Weights of a small mixture-of-experts language model, trained from scratch on English Wikipedia: vocabulary 38925, 4923 steps.
Below are experts of layer 2 (counted from 0) of a mixture-of-experts language model. Rows are named router (the router's row for the expert), gate (a neuron's input weights, with its number), up (a neuron's input weights, with its number), down (a neuron's output weights, with its number) and show model dimensions 192-255. Each number is 50 + 12 x the weight over its row's rms, rounded and kept within 0 to 99.
After each expert's rows: "comes before" lists some tokens at least twice as common just after its tokens as in all text. This comes from a sample of Wikipedia text that the model never trained on. Tokens count by the router's weight.

# expert 30
router:58 63 54 36 35 74 25 35 50 85 63 35 48 29 44 59 49 64 55 66 54 51 43 50 44 54 35 50 55 44 36 49 30 60 38 64 61 35 53 44 58 56 40 70 59 63 45 59 52 54 46 44 65 60 30 55 61 37 61 44 48 45 39 56
gate0:48 56 46 46 23 71 66 31 47 50 67 42 41 56 66 35 38 56 38 54 78 48 37 46 47 43 58 63 52 28 49 58 69 40 53 65 64 48 29 50 45 42 42 53 62 45 56 63 31 55 51 42 45 50 56 34 64 27 52 56 52 28 22 47
up0:41 58 51 45 46 55 44 35 50 86 66 38 48 74 53 59 69 43 51 41 32 79 32 27 53 49 34 53 82 76 51 24 68 64 42 60 54 31 68 49 62 38 40 18 59 53 50 44 52 64 41 42 50 47 45 61 53 57 54 73 54 30 42 54
down0:52 43 43 44 59 40 31 44 55 63 55 44 62 60 51 45 73 69 52 72 43 32 41 48 45 50 51 64 34 44 54 47 50 61 60 41 65 56 52 59 64 51 28 60 51 42 59 59 46 64 63 56 64 75 60 63 46 47 36 60 44 55 41 66
gate1:50 29 35 54 42 61 51 40 54 56 67 58 41 48 52 51 47 68 28 50 38 47 61 35 65 76 72 40 57 39 47 47 64 54 25 54 49 38 48 60 27 54 49 68 43 68 39 76 45 58 50 60 60 58 61 39 56 49 42 33 65 21 63 29
up1:75 46 49 47 48 56 51 49 67 41 31 52 41 49 44 63 50 52 50 55 48 56 55 71 43 46 34 41 66 60 34 41 40 57 60 52 60 46 66 43 63 50 33 52 49 42 62 20 75 53 50 46 57 48 52 55 55 52 41 61 54 71 48 51
down1:51 56 66 58 44 44 37 47 47 42 40 59 36 46 55 48 50 56 63 52 48 57 60 52 50 47 57 31 76 46 51 40 58 60 35 66 50 48 55 57 47 52 37 64 38 63 55 49 54 49 27 63 49 52 37 45 68 52 60 64 67 50 88 20
comes before: " the", " a", " to", " also", " not", " that"

# expert 24
router:60 25 56 40 57 48 56 51 53 61 36 38 28 48 41 67 50 47 66 47 50 65 64 51 39 33 53 79 48 50 60 51 31 54 62 48 50 46 66 57 66 37 41 53 59 55 42 46 46 67 37 63 58 33 62 60 53 45 63 54 69 52 55 56
gate0:39 37 49 66 57 25 16 28 54 57 52 55 46 49 47 47 58 71 56 62 30 52 48 48 34 54 50 40 40 53 31 34 58 42 49 52 49 46 66 43 59 58 42 57 34 41 42 73 37 43 66 58 36 52 58 34 54 60 45 64 61 71 69 48
up0:57 53 68 41 42 50 50 56 48 54 73 65 56 38 56 59 61 84 48 49 67 34 35 63 60 42 40 54 54 65 41 37 54 53 55 61 56 47 51 46 55 53 52 28 55 45 42 51 60 85 51 40 49 51 42 53 57 33 54 53 63 52 49 76
down0:69 43 48 51 55 23 27 44 41 26 52 39 55 39 51 62 36 46 44 49 58 61 36 64 46 33 52 45 69 52 22 56 59 46 56 54 52 39 55 35 52 41 46 48 52 49 82 47 41 38 55 52 48 59 55 59 38 57 29 57 74 51 67 44
gate1:28 56 48 64 76 49 44 48 36 46 52 51 51 79 60 51 65 43 40 50 41 54 71 50 39 82 50 38 46 62 33 47 45 48 44 33 59 47 44 47 66 43 58 41 73 66 42 43 52 47 68 52 33 59 74 64 57 60 43 54 55 46 56 52
up1:52 64 40 47 52 36 44 45 36 51 43 34 47 50 50 42 38 32 74 43 46 68 35 45 46 42 53 54 31 55 38 47 28 35 59 49 54 39 36 71 33 39 49 59 40 37 45 55 32 80 54 48 56 59 57 52 53 47 64 53 42 37 51 47
down1:35 45 56 49 54 57 58 44 44 33 51 68 43 53 42 54 39 55 46 57 48 49 55 55 76 48 59 52 42 69 42 46 42 63 41 48 40 43 55 44 68 64 49 84 59 51 56 55 44 52 45 47 24 67 54 51 49 63 43 60 28 51 49 43
comes before: "9", "0", "8", "7", "5", "6"

# expert 22
router:50 54 69 49 48 63 54 41 56 67 60 64 50 29 43 59 44 71 40 49 68 61 54 76 53 53 16 75 61 56 50 48 44 58 77 34 71 48 39 71 59 49 72 61 68 35 52 45 50 43 34 34 56 45 34 49 50 37 56 39 32 30 54 61
gate0:76 39 50 45 46 36 40 52 51 50 66 51 34 87 33 46 65 41 82 52 44 47 67 47 59 69 51 49 50 52 71 44 51 40 62 63 57 48 50 65 44 67 43 49 65 41 39 78 60 47 53 73 54 46 48 84 53 72 63 55 63 52 45 40
up0:48 57 52 59 38 63 77 56 47 57 52 69 41 61 29 75 52 55 45 49 57 52 19 56 51 57 54 67 50 65 54 52 44 48 48 51 57 32 61 33 59 32 68 45 36 52 36 55 57 69 51 41 46 63 55 53 41 54 73 39 47 69 60 65
down0:69 41 45 62 59 54 51 45 41 54 60 33 37 80 35 60 39 45 34 65 44 50 67 55 76 51 52 48 49 36 49 52 42 32 54 33 55 60 46 31 63 46 40 57 39 63 55 44 49 46 48 60 25 31 45 54 50 51 33 38 64 79 88 44
gate1:64 69 67 57 69 59 52 45 67 61 70 45 54 42 37 51 52 40 49 59 52 66 30 47 32 46 56 38 50 55 36 55 58 54 49 60 51 38 68 79 48 79 48 58 55 29 52 64 46 76 33 53 44 41 38 56 45 54 36 39 68 36 44 44
up1:49 43 60 59 47 77 38 55 59 65 57 30 46 54 59 35 49 57 33 52 59 53 43 47 49 58 32 23 60 57 66 46 62 49 40 32 47 54 43 63 44 38 63 39 55 28 51 41 44 66 24 47 36 55 46 59 36 65 56 43 52 46 37 50
down1:45 62 46 61 57 46 35 70 50 51 58 43 60 56 61 54 45 41 54 64 32 30 50 68 48 41 44 60 58 45 45 50 56 55 38 49 52 52 42 44 51 48 36 46 63 48 68 39 33 50 49 53 63 68 41 45 52 52 51 29 52 60 18 30
comes before: "0", "1", " |", "2", ".", "–"

# expert 12
router:58 47 55 70 45 44 47 59 50 44 54 65 67 56 62 51 48 45 48 65 62 66 56 57 50 39 50 59 63 32 39 43 47 57 53 48 62 40 61 41 38 62 49 42 43 76 41 68 45 84 30 41 58 48 32 77 53 78 51 48 48 44 58 58
gate0:49 46 26 36 65 62 55 55 74 63 48 28 62 39 54 35 34 41 29 51 60 36 46 44 45 60 29 32 38 63 73 46 70 48 37 51 50 46 59 52 47 41 59 36 44 49 46 39 34 60 54 51 31 53 56 50 59 39 42 42 46 20 69 36
up0:30 51 46 43 35 58 22 47 51 47 57 55 43 41 48 43 42 51 47 27 50 46 51 35 31 51 40 32 56 74 72 53 61 42 54 20 29 49 52 38 56 88 64 42 64 41 59 47 55 38 39 49 43 59 45 26 69 50 42 42 47 38 54 46
down0:40 37 56 61 41 53 50 69 43 49 55 74 65 31 53 57 31 53 40 39 65 74 62 54 58 42 75 57 51 53 61 40 61 37 19 47 52 64 55 56 46 43 42 45 64 29 37 34 48 34 61 61 35 61 49 69 65 43 44 56 56 49 34 59
gate1:45 53 53 36 54 56 20 62 30 39 57 52 56 45 39 23 48 50 34 49 51 56 76 32 27 51 54 56 66 58 44 50 38 23 63 50 50 48 48 28 56 42 54 57 30 44 36 58 28 39 65 52 09 51 43 40 53 59 47 37 63 55 32 53
up1:57 59 41 54 33 56 23 52 39 63 63 63 57 55 37 57 55 56 28 54 51 35 54 58 47 59 36 58 56 49 61 49 48 46 45 53 67 38 42 47 62 50 80 34 52 52 49 44 55 52 54 57 40 53 40 31 45 23 43 49 43 62 42 73
down1:43 66 48 61 51 48 48 75 50 55 50 47 88 55 52 49 45 54 29 57 51 46 49 61 33 50 40 53 48 62 45 58 35 40 34 72 31 51 49 52 72 41 47 49 55 32 62 55 47 53 56 63 50 54 32 43 32 50 56 72 32 47 48 67
comes before: ",", "\n", " (", " and", "'s", ".\n\n"

# expert 14
router:60 29 67 64 66 61 47 37 60 59 51 46 30 35 55 62 53 49 43 55 41 55 63 57 37 53 42 64 47 46 32 42 51 49 63 49 41 48 64 54 55 40 40 49 69 46 55 67 32 52 81 46 51 24 26 68 47 48 40 63 49 44 61 56
gate0:60 34 57 41 57 33 53 37 51 45 75 36 51 24 44 46 53 62 56 43 54 42 59 50 45 48 70 38 43 66 66 55 49 15 70 50 57 42 25 74 48 69 48 45 26 82 43 56 66 36 42 49 29 42 57 40 45 57 55 57 38 61 64 39
up0:60 55 56 80 47 59 46 61 47 64 53 65 40 64 55 45 46 53 29 40 51 42 45 42 49 70 47 56 60 38 49 63 67 59 59 59 43 80 34 34 46 73 58 50 41 50 51 49 34 53 45 49 65 47 80 48 68 52 45 43 55 51 53 51
down0:70 47 60 46 55 57 62 55 49 37 38 53 40 39 56 65 38 55 41 56 48 24 68 33 70 50 57 64 45 47 36 80 67 49 69 67 33 46 36 32 54 75 43 60 46 49 41 51 38 55 60 50 43 43 42 36 56 55 62 52 26 50 51 53
gate1:63 38 60 53 50 69 35 51 39 32 99 61 57 44 53 51 47 59 44 42 33 44 33 47 56 37 46 35 53 57 66 70 49 60 51 55 65 53 43 69 53 46 17 50 40 48 79 39 43 47 52 46 72 54 41 57 56 46 38 61 67 44 53 44
up1:53 34 51 57 73 50 43 51 88 62 72 43 49 57 43 54 52 67 34 29 70 60 58 61 48 51 55 54 35 48 50 65 28 54 46 60 35 52 49 53 62 76 44 59 55 67 43 59 64 32 52 59 30 48 52 43 21 18 42 94 31 52 44 31
down1:44 56 61 49 47 36 49 48 40 47 39 57 60 55 54 47 23 60 34 41 70 57 62 73 55 64 26 45 50 42 49 37 62 32 43 47 59 50 42 63 74 41 61 50 25 43 60 51 17 48 80 61 28 58 27 87 50 54 64 44 46 52 36 48
comes before: "|", "-", "The", "===", "==", "In"

# expert 15
router:28 58 55 50 50 44 29 33 80 63 35 60 71 47 64 51 47 46 69 41 49 66 63 38 45 49 51 64 77 62 41 50 54 43 57 41 54 40 59 40 46 40 64 39 60 30 71 37 59 42 44 28 68 51 31 48 39 33 32 63 49 54 79 29
gate0:49 69 56 39 37 51 35 43 47 54 47 38 58 60 42 47 64 28 31 43 35 47 47 47 65 44 43 59 49 46 38 49 62 56 45 62 78 35 66 32 36 36 60 44 36 36 47 49 51 45 30 47 49 59 38 53 74 37 49 63 59 53 53 61
up0:54 53 43 43 32 50 54 46 48 51 61 30 55 55 40 42 46 31 57 48 55 65 41 34 53 44 62 60 39 50 47 56 47 27 50 54 52 36 46 54 59 67 59 44 45 69 47 53 53 35 66 55 65 40 67 45 54 73 64 43 50 54 31 51
down0:35 55 47 62 67 42 49 67 53 56 50 55 35 59 42 54 64 47 50 66 44 55 74 43 45 46 47 39 67 43 41 45 26 31 57 57 53 60 42 34 49 60 57 54 62 50 53 59 52 55 57 57 75 41 63 52 58 57 48 30 45 45 39 26
gate1:38 52 51 56 71 48 71 56 77 49 44 61 50 56 41 31 51 63 55 21 48 69 70 44 50 45 59 53 74 46 48 59 59 37 29 44 60 39 77 55 56 36 37 36 67 51 83 53 46 47 26 49 76 55 54 21 43 64 53 62 74 35 74 58
up1:53 36 50 31 42 49 52 33 36 71 72 45 44 42 49 51 34 48 47 47 52 36 52 57 57 48 49 56 39 46 49 54 49 54 49 59 17 53 49 53 68 63 50 53 50 47 47 34 53 44 59 49 19 50 42 60 57 46 21 43 24 58 54 35
down1:49 38 51 68 46 61 53 61 42 62 50 47 38 54 53 42 55 44 34 53 43 72 45 54 46 61 36 21 53 46 54 59 79 40 41 34 59 24 49 58 61 38 38 46 67 35 69 62 32 59 53 47 75 58 42 52 47 58 46 48 57 35 65 43
comes before: " of", ",", ".", " in", " and", ".\n\n"

# expert 27
router:67 44 53 49 52 51 53 56 77 61 51 57 41 51 61 61 65 49 38 66 55 45 47 50 43 46 54 45 47 33 36 59 73 61 35 54 49 46 52 54 49 47 48 36 63 57 40 78 52 77 48 39 50 67 32 60 59 55 70 45 50 42 58 44
gate0:52 52 41 44 12 51 59 56 58 40 34 48 72 45 38 57 51 32 54 46 40 50 63 48 44 45 57 45 48 56 24 46 58 37 51 60 53 44 38 38 65 51 55 49 43 39 76 60 60 27 33 70 50 60 53 47 48 52 54 62 35 45 47 35
up0:49 47 38 34 39 48 46 55 42 47 45 27 36 55 49 31 38 46 48 59 50 44 66 68 49 47 46 28 58 43 58 58 62 59 39 56 62 73 50 57 47 02 81 62 50 47 47 52 70 35 51 51 49 55 66 47 62 38 39 36 35 32 61 40
down0:48 49 56 40 44 47 35 58 38 48 46 34 69 56 48 51 37 53 62 62 40 40 52 63 25 55 43 24 41 56 64 39 66 46 55 66 58 64 53 45 40 46 51 44 49 48 75 45 64 22 32 52 39 61 69 46 64 86 42 55 34 50 49 51
gate1:49 57 46 59 47 65 55 53 46 43 51 60 48 65 54 40 76 48 44 44 58 38 30 37 40 37 31 49 38 58 43 42 07 45 64 29 83 51 57 33 63 43 55 43 44 49 55 41 34 59 43 40 51 24 59 61 40 52 41 51 61 37 51 64
up1:58 46 61 44 61 55 52 42 58 56 40 62 27 56 41 13 32 79 46 42 40 61 62 58 54 35 70 57 37 55 71 51 83 52 52 61 24 44 44 59 44 67 41 64 50 55 44 51 64 32 51 79 45 85 34 53 46 46 66 44 41 71 63 43
down1:48 60 45 28 49 50 54 63 61 62 47 52 58 47 61 46 51 52 68 46 42 48 50 46 46 54 51 55 53 24 45 59 51 48 61 38 47 63 51 54 45 47 49 49 42 33 61 33 52 60 61 62 61 33 83 47 30 43 57 49 58 34 51 49
comes before: ",", "-", " (", "\n", "'s", " States"

# expert 10
router:47 44 56 54 22 76 39 41 53 51 45 55 49 59 62 59 49 45 46 59 47 49 41 46 48 50 51 69 39 48 57 51 50 54 54 47 63 42 32 49 59 67 39 81 33 65 45 51 66 69 47 58 74 68 50 51 46 58 58 46 68 46 56 44
gate0:58 38 56 44 53 46 34 46 64 54 40 44 45 58 41 48 40 49 34 43 33 50 46 40 46 66 59 63 83 41 49 53 37 52 38 39 48 54 59 51 46 55 43 82 59 56 56 66 41 62 38 59 48 41 52 46 33 58 58 57 32 42 52 48
up0:44 58 46 42 36 72 47 46 53 43 52 38 31 64 16 49 52 78 36 52 32 47 44 48 60 45 47 34 84 57 51 36 49 38 37 38 45 65 48 68 42 41 37 61 59 59 56 59 46 71 39 50 54 66 40 57 28 48 39 38 47 43 60 50
down0:60 46 43 44 43 48 68 50 54 43 51 45 37 70 43 39 40 26 64 24 40 59 49 46 43 38 54 47 59 45 59 50 53 52 47 68 33 51 54 52 39 37 54 50 55 33 51 47 55 50 58 47 64 60 62 48 64 56 31 36 64 65 67 54
gate1:32 65 53 32 54 66 52 36 67 62 46 58 78 35 49 65 45 68 48 44 58 62 36 41 49 66 47 44 30 52 44 51 68 58 49 56 49 72 47 56 61 45 65 84 40 54 48 63 20 48 50 49 52 49 38 74 52 44 41 41 38 56 31 50
up1:41 60 54 46 68 34 27 61 53 56 42 50 57 48 60 55 41 53 52 40 45 59 30 42 58 44 45 40 64 50 36 59 62 20 58 43 36 62 51 46 64 50 43 64 42 49 60 68 55 54 55 46 51 68 50 45 48 45 60 66 28 76 27 33
down1:53 42 47 50 42 53 45 46 39 71 64 63 48 54 52 48 22 60 53 85 54 51 51 49 47 56 54 61 45 55 31 43 52 54 43 73 53 76 42 44 65 29 37 32 40 38 60 36 69 75 59 66 35 39 58 55 73 45 59 49 25 70 23 46
comes before: " of", " and", " in", " to", " for", ".\n\n"

# expert 3
router:60 56 44 62 56 41 62 36 48 52 55 59 68 38 79 60 70 50 48 49 50 50 55 36 53 64 53 58 49 45 40 62 50 52 56 51 28 33 51 48 49 66 44 68 50 52 39 48 59 22 52 55 53 55 61 63 48 46 60 57 54 60 55 50
gate0:36 50 44 63 66 50 37 53 50 35 54 56 65 33 33 41 57 33 51 48 62 50 52 58 59 19 48 42 62 48 41 19 44 39 78 31 69 48 54 55 50 68 33 58 56 59 50 37 49 49 61 46 58 44 53 58 54 59 31 26 45 54 39 65
up0:48 69 59 59 45 44 37 43 57 55 45 79 41 64 51 27 57 54 59 24 52 45 28 40 37 44 70 63 77 54 53 35 49 41 50 56 46 54 42 42 53 49 51 57 72 50 52 58 52 55 47 57 32 54 22 58 48 49 48 57 42 52 41 69
down0:48 67 62 34 59 60 58 49 43 39 46 59 27 45 60 42 52 38 49 23 41 51 45 52 59 47 61 51 53 52 42 49 55 17 51 50 36 63 52 43 49 73 54 34 77 57 58 34 51 43 56 55 46 46 52 50 47 48 51 58 36 34 32 49
gate1:51 36 42 61 52 54 39 59 63 50 41 64 38 71 42 44 32 54 58 55 50 51 38 47 43 57 39 58 70 45 48 41 47 74 22 52 40 76 52 35 70 64 48 45 54 51 52 55 64 49 61 53 39 83 37 52 33 31 55 47 58 38 45 85
up1:49 53 35 50 42 21 38 69 48 60 40 61 55 46 47 44 61 58 39 35 60 50 31 46 40 38 49 52 48 45 63 49 51 40 66 50 45 65 51 47 38 54 51 81 49 53 60 55 53 52 49 54 33 32 61 50 56 64 50 59 63 73 44 48
down1:40 44 57 43 48 60 59 68 52 27 55 42 45 55 50 35 27 49 36 60 74 63 46 36 66 64 51 49 54 38 59 51 68 49 48 59 64 65 49 66 60 72 49 31 52 53 62 55 29 57 65 44 39 44 42 61 64 38 36 46 52 52 46 23
comes before: " the", " a", " was", " be", " his", " is"

# expert 5
router:38 40 66 55 56 74 34 40 52 81 61 28 64 62 72 49 43 50 59 28 43 54 48 11 41 65 31 55 36 33 43 82 52 39 47 55 57 42 35 53 57 33 42 61 49 50 57 49 59 41 51 32 57 28 40 45 44 42 43 53 77 36 63 47
gate0:50 40 30 46 47 44 57 57 38 67 40 61 68 41 46 40 45 51 50 50 64 52 47 55 50 67 48 55 56 58 49 42 50 47 58 35 50 51 76 59 54 51 48 57 52 63 46 55 40 41 59 46 51 71 36 65 64 50 48 54 52 48 65 47
up0:56 38 44 46 44 38 22 51 42 39 51 36 43 48 51 59 45 68 38 49 44 51 32 55 43 48 47 23 40 55 47 36 63 20 46 39 56 61 55 38 44 66 47 56 68 56 49 48 59 55 49 61 42 46 33 44 28 94 40 55 48 74 50 39
down0:56 56 59 43 48 49 71 72 58 57 56 66 50 52 29 48 56 58 65 62 66 51 45 54 64 48 40 41 47 48 39 66 52 45 56 48 51 49 41 48 53 46 44 38 46 57 50 74 44 47 39 77 53 62 32 69 43 58 61 41 52 69 67 41
gate1:27 51 48 51 42 51 46 45 45 56 60 53 51 46 69 70 53 54 32 56 48 43 52 46 38 55 28 38 45 43 62 38 44 46 62 64 36 41 55 49 64 37 61 46 46 84 55 44 52 43 53 41 61 29 62 47 62 56 31 23 47 69 28 43
up1:34 37 54 57 46 47 56 23 39 62 69 38 51 34 51 29 43 42 39 43 58 32 65 41 65 64 21 47 44 63 39 51 33 38 55 46 51 47 50 66 64 57 59 59 46 53 42 49 42 63 44 47 33 33 66 50 40 60 46 50 49 27 44 45
down1:30 50 39 45 43 60 70 44 53 42 49 28 52 69 24 51 60 32 41 58 52 60 47 63 45 56 49 55 38 44 37 52 54 39 29 41 51 59 61 41 44 65 33 45 36 53 46 43 42 45 56 44 58 43 61 56 53 48 18 71 44 58 50 25
comes before: "1", "2", " The", "3", "5", "4"

# expert 20
router:74 45 51 57 49 61 52 46 42 65 52 58 43 39 44 42 67 51 47 41 55 43 53 49 56 65 39 70 36 52 64 63 54 70 52 38 58 38 52 36 47 33 35 42 27 59 39 52 56 32 48 59 54 45 49 76 51 50 63 35 42 54 49 62
gate0:43 44 44 48 48 62 56 25 45 52 30 50 55 51 67 25 50 41 42 49 52 40 73 47 39 44 52 40 45 50 56 53 62 49 89 62 50 46 45 56 70 58 60 47 34 44 43 47 39 43 58 60 31 35 44 44 52 42 67 61 55 46 53 67
up0:59 56 53 54 47 66 51 52 62 60 58 45 60 63 43 47 52 59 67 71 50 44 50 49 52 58 31 64 25 52 40 53 58 58 38 59 65 55 52 49 56 50 48 33 64 58 65 40 48 56 44 59 32 79 63 59 40 33 51 57 83 32 43 46
down0:43 40 51 57 44 57 50 51 73 61 56 59 60 44 35 45 39 49 47 56 60 49 68 60 28 25 51 26 42 39 60 45 39 51 61 50 22 81 43 38 43 38 44 51 77 22 47 57 58 65 40 51 48 54 58 39 60 36 39 49 31 62 44 26
gate1:39 39 69 67 65 37 54 41 72 53 74 61 73 36 52 78 45 33 46 47 51 65 53 52 36 45 46 63 35 69 53 44 36 47 68 43 37 53 35 38 73 46 58 50 36 45 60 54 64 49 64 37 49 30 56 47 48 67 54 40 70 58 52 38
up1:57 51 58 57 47 70 39 50 71 49 56 54 48 64 51 33 38 73 47 32 45 62 78 53 58 54 44 65 41 58 32 56 43 65 45 54 58 60 50 52 60 64 53 58 50 56 36 71 42 74 61 65 43 35 61 49 52 80 52 12 47 42 48 49
down1:40 68 51 43 48 53 67 47 44 63 59 44 31 63 56 48 39 52 53 47 33 44 51 42 66 65 61 66 38 66 50 56 60 47 53 32 51 53 42 64 43 68 65 68 50 59 66 51 39 51 50 54 67 42 57 59 65 40 38 24 56 54 42 42
comes before: "1", "2", "3", "4", "5", " |\n"

# expert 28
router:73 66 66 54 32 34 52 45 56 63 30 41 64 38 63 47 51 52 47 67 43 48 54 46 16 61 52 55 51 46 66 58 54 76 62 45 58 29 45 49 51 54 40 42 66 55 36 49 57 41 66 58 55 39 29 70 54 31 50 58 66 41 52 35
gate0:49 57 47 50 50 50 43 50 53 60 46 45 36 80 53 45 29 78 63 55 44 65 43 42 65 43 52 53 26 53 60 51 65 67 52 49 49 21 65 51 24 58 59 53 35 70 49 34 56 51 57 44 58 41 71 38 36 49 52 50 60 58 61 38
up0:50 53 74 48 45 50 63 36 46 40 47 37 48 67 54 53 33 55 51 40 55 41 52 58 52 53 43 57 59 52 75 56 60 40 51 39 34 53 35 28 50 34 29 55 60 61 51 47 42 63 50 48 38 50 61 51 09 31 38 45 54 41 40 40
down0:70 56 67 54 54 50 60 60 50 94 36 51 41 53 54 37 34 54 43 32 31 51 74 51 39 51 58 57 42 45 52 42 48 46 30 36 19 55 26 50 48 41 38 53 55 47 62 72 41 32 34 41 51 39 49 67 49 65 53 50 48 75 36 34
gate1:32 67 60 29 46 57 66 45 75 37 42 77 52 74 39 40 43 52 45 34 41 54 40 47 60 43 51 61 59 38 39 63 62 53 66 61 52 52 41 42 47 59 79 41 37 57 12 53 32 68 68 55 54 64 41 42 51 63 32 28 45 34 50 31
up1:37 56 48 48 52 63 47 53 53 27 60 49 55 40 42 48 60 29 66 65 62 77 40 24 38 35 60 33 57 47 73 39 49 45 61 50 44 29 49 82 66 53 51 68 36 41 60 65 64 36 23 36 36 56 46 49 48 49 20 53 53 51 62 54
down1:45 34 50 21 38 64 39 39 57 29 44 36 33 57 49 52 64 55 42 45 60 25 46 38 43 31 55 46 28 46 68 37 58 61 42 64 49 41 34 52 53 55 39 41 51 41 46 35 53 52 38 54 72 32 53 51 44 43 46 37 43 53 12 68
comes before: " |", "–", ",", ".", "5", "%"

# expert 25
router:75 63 50 44 21 65 49 48 61 62 39 55 59 66 46 72 51 59 59 47 48 28 32 47 44 76 66 66 68 59 41 35 64 47 48 52 62 36 34 45 59 51 54 71 34 51 48 64 48 45 37 54 76 61 44 38 23 38 82 55 51 42 58 41
gate0:19 58 63 60 60 54 41 70 52 62 42 80 51 41 35 41 29 53 54 46 70 26 69 50 49 69 52 64 56 37 57 53 40 50 67 63 41 52 46 65 52 76 52 45 53 54 56 86 35 51 71 43 35 46 61 36 70 61 46 54 42 49 52 62
up0:53 56 35 51 63 58 58 43 35 61 63 06 58 59 48 51 57 87 46 58 63 66 46 60 40 72 47 67 50 59 80 53 52 48 59 38 42 54 78 33 46 23 63 61 57 59 45 57 61 29 34 56 75 41 45 49 43 58 37 24 37 55 49 41
down0:42 52 42 57 42 66 76 60 31 39 60 49 44 53 48 51 69 60 81 44 50 74 63 88 40 61 23 29 74 57 49 49 65 30 28 62 41 30 55 63 44 43 42 57 48 50 46 46 50 56 68 41 68 41 46 58 50 45 48 54 70 54 64 33
gate1:74 88 57 43 47 53 55 59 49 62 48 49 48 44 25 49 52 52 62 53 36 45 56 72 50 60 62 50 30 75 28 52 50 74 42 55 47 29 57 62 48 35 50 30 59 45 40 29 56 51 36 47 56 60 31 59 50 43 54 41 32 57 41 55
up1:19 51 64 60 65 57 47 31 65 20 42 48 54 40 49 45 30 48 65 52 82 25 40 52 51 41 35 48 35 44 60 76 41 63 56 46 35 53 61 30 46 55 71 48 53 35 49 45 39 49 47 36 63 34 59 47 62 55 44 50 31 35 40 35
down1:66 42 50 33 41 47 53 62 61 51 43 66 58 41 46 50 46 52 57 50 48 49 39 65 40 53 65 36 30 22 60 48 55 34 50 19 58 56 40 47 44 60 51 50 27 35 48 49 50 37 68 58 49 55 45 50 56 47 51 41 61 66 44 61
comes before: " to", " in", " by", " on", " for", " of"

# expert 8
router:43 37 71 54 33 44 28 37 35 48 48 38 41 41 59 62 50 63 47 53 47 58 45 42 35 56 56 64 29 51 54 50 40 54 64 48 40 44 28 66 83 67 70 65 47 60 34 56 61 48 45 74 48 44 36 61 43 52 52 28 70 55 68 49
gate0:46 36 49 35 46 47 46 49 51 32 43 53 34 55 47 41 58 20 40 26 36 71 31 43 30 55 55 35 64 49 49 59 46 75 47 48 56 51 51 36 74 41 56 53 30 68 51 43 55 44 40 32 68 51 64 41 51 67 35 59 57 51 54 41
up0:49 69 40 39 49 40 70 43 44 47 47 58 49 43 37 55 58 40 07 44 42 72 76 51 39 46 35 43 60 64 39 62 53 72 48 55 51 64 46 41 54 58 62 68 42 50 70 41 46 36 65 36 49 48 39 38 28 41 41 42 50 64 47 56
down0:62 53 51 42 47 38 58 53 59 48 58 37 47 53 48 43 80 56 49 52 53 49 63 25 54 40 37 58 47 50 45 55 56 49 53 53 42 47 48 70 67 59 38 65 51 47 55 47 42 29 55 55 36 51 49 67 57 45 23 34 56 38 60 65
gate1:47 57 37 34 46 58 49 67 36 30 61 47 52 64 79 49 52 88 55 52 42 70 59 64 48 38 47 60 57 52 38 45 36 52 48 61 39 48 68 50 49 49 56 48 43 54 50 50 45 52 61 65 51 48 33 25 48 48 55 47 66 36 57 41
up1:31 43 51 49 83 20 35 45 51 51 43 43 41 46 57 79 52 66 57 58 64 26 54 46 60 49 61 55 54 53 72 48 51 51 47 52 60 45 41 77 28 79 61 78 56 54 50 54 54 55 56 48 38 49 47 32 67 39 45 57 27 71 40 42
down1:35 50 63 47 52 51 36 45 49 53 53 47 63 57 65 77 48 54 45 66 52 76 51 56 73 49 65 48 50 76 42 48 72 70 62 49 47 47 48 66 50 41 36 49 40 45 33 51 44 85 68 33 52 59 42 51 47 44 56 71 49 51 59 35
comes before: " ", " —", " −", " +", " .", " -"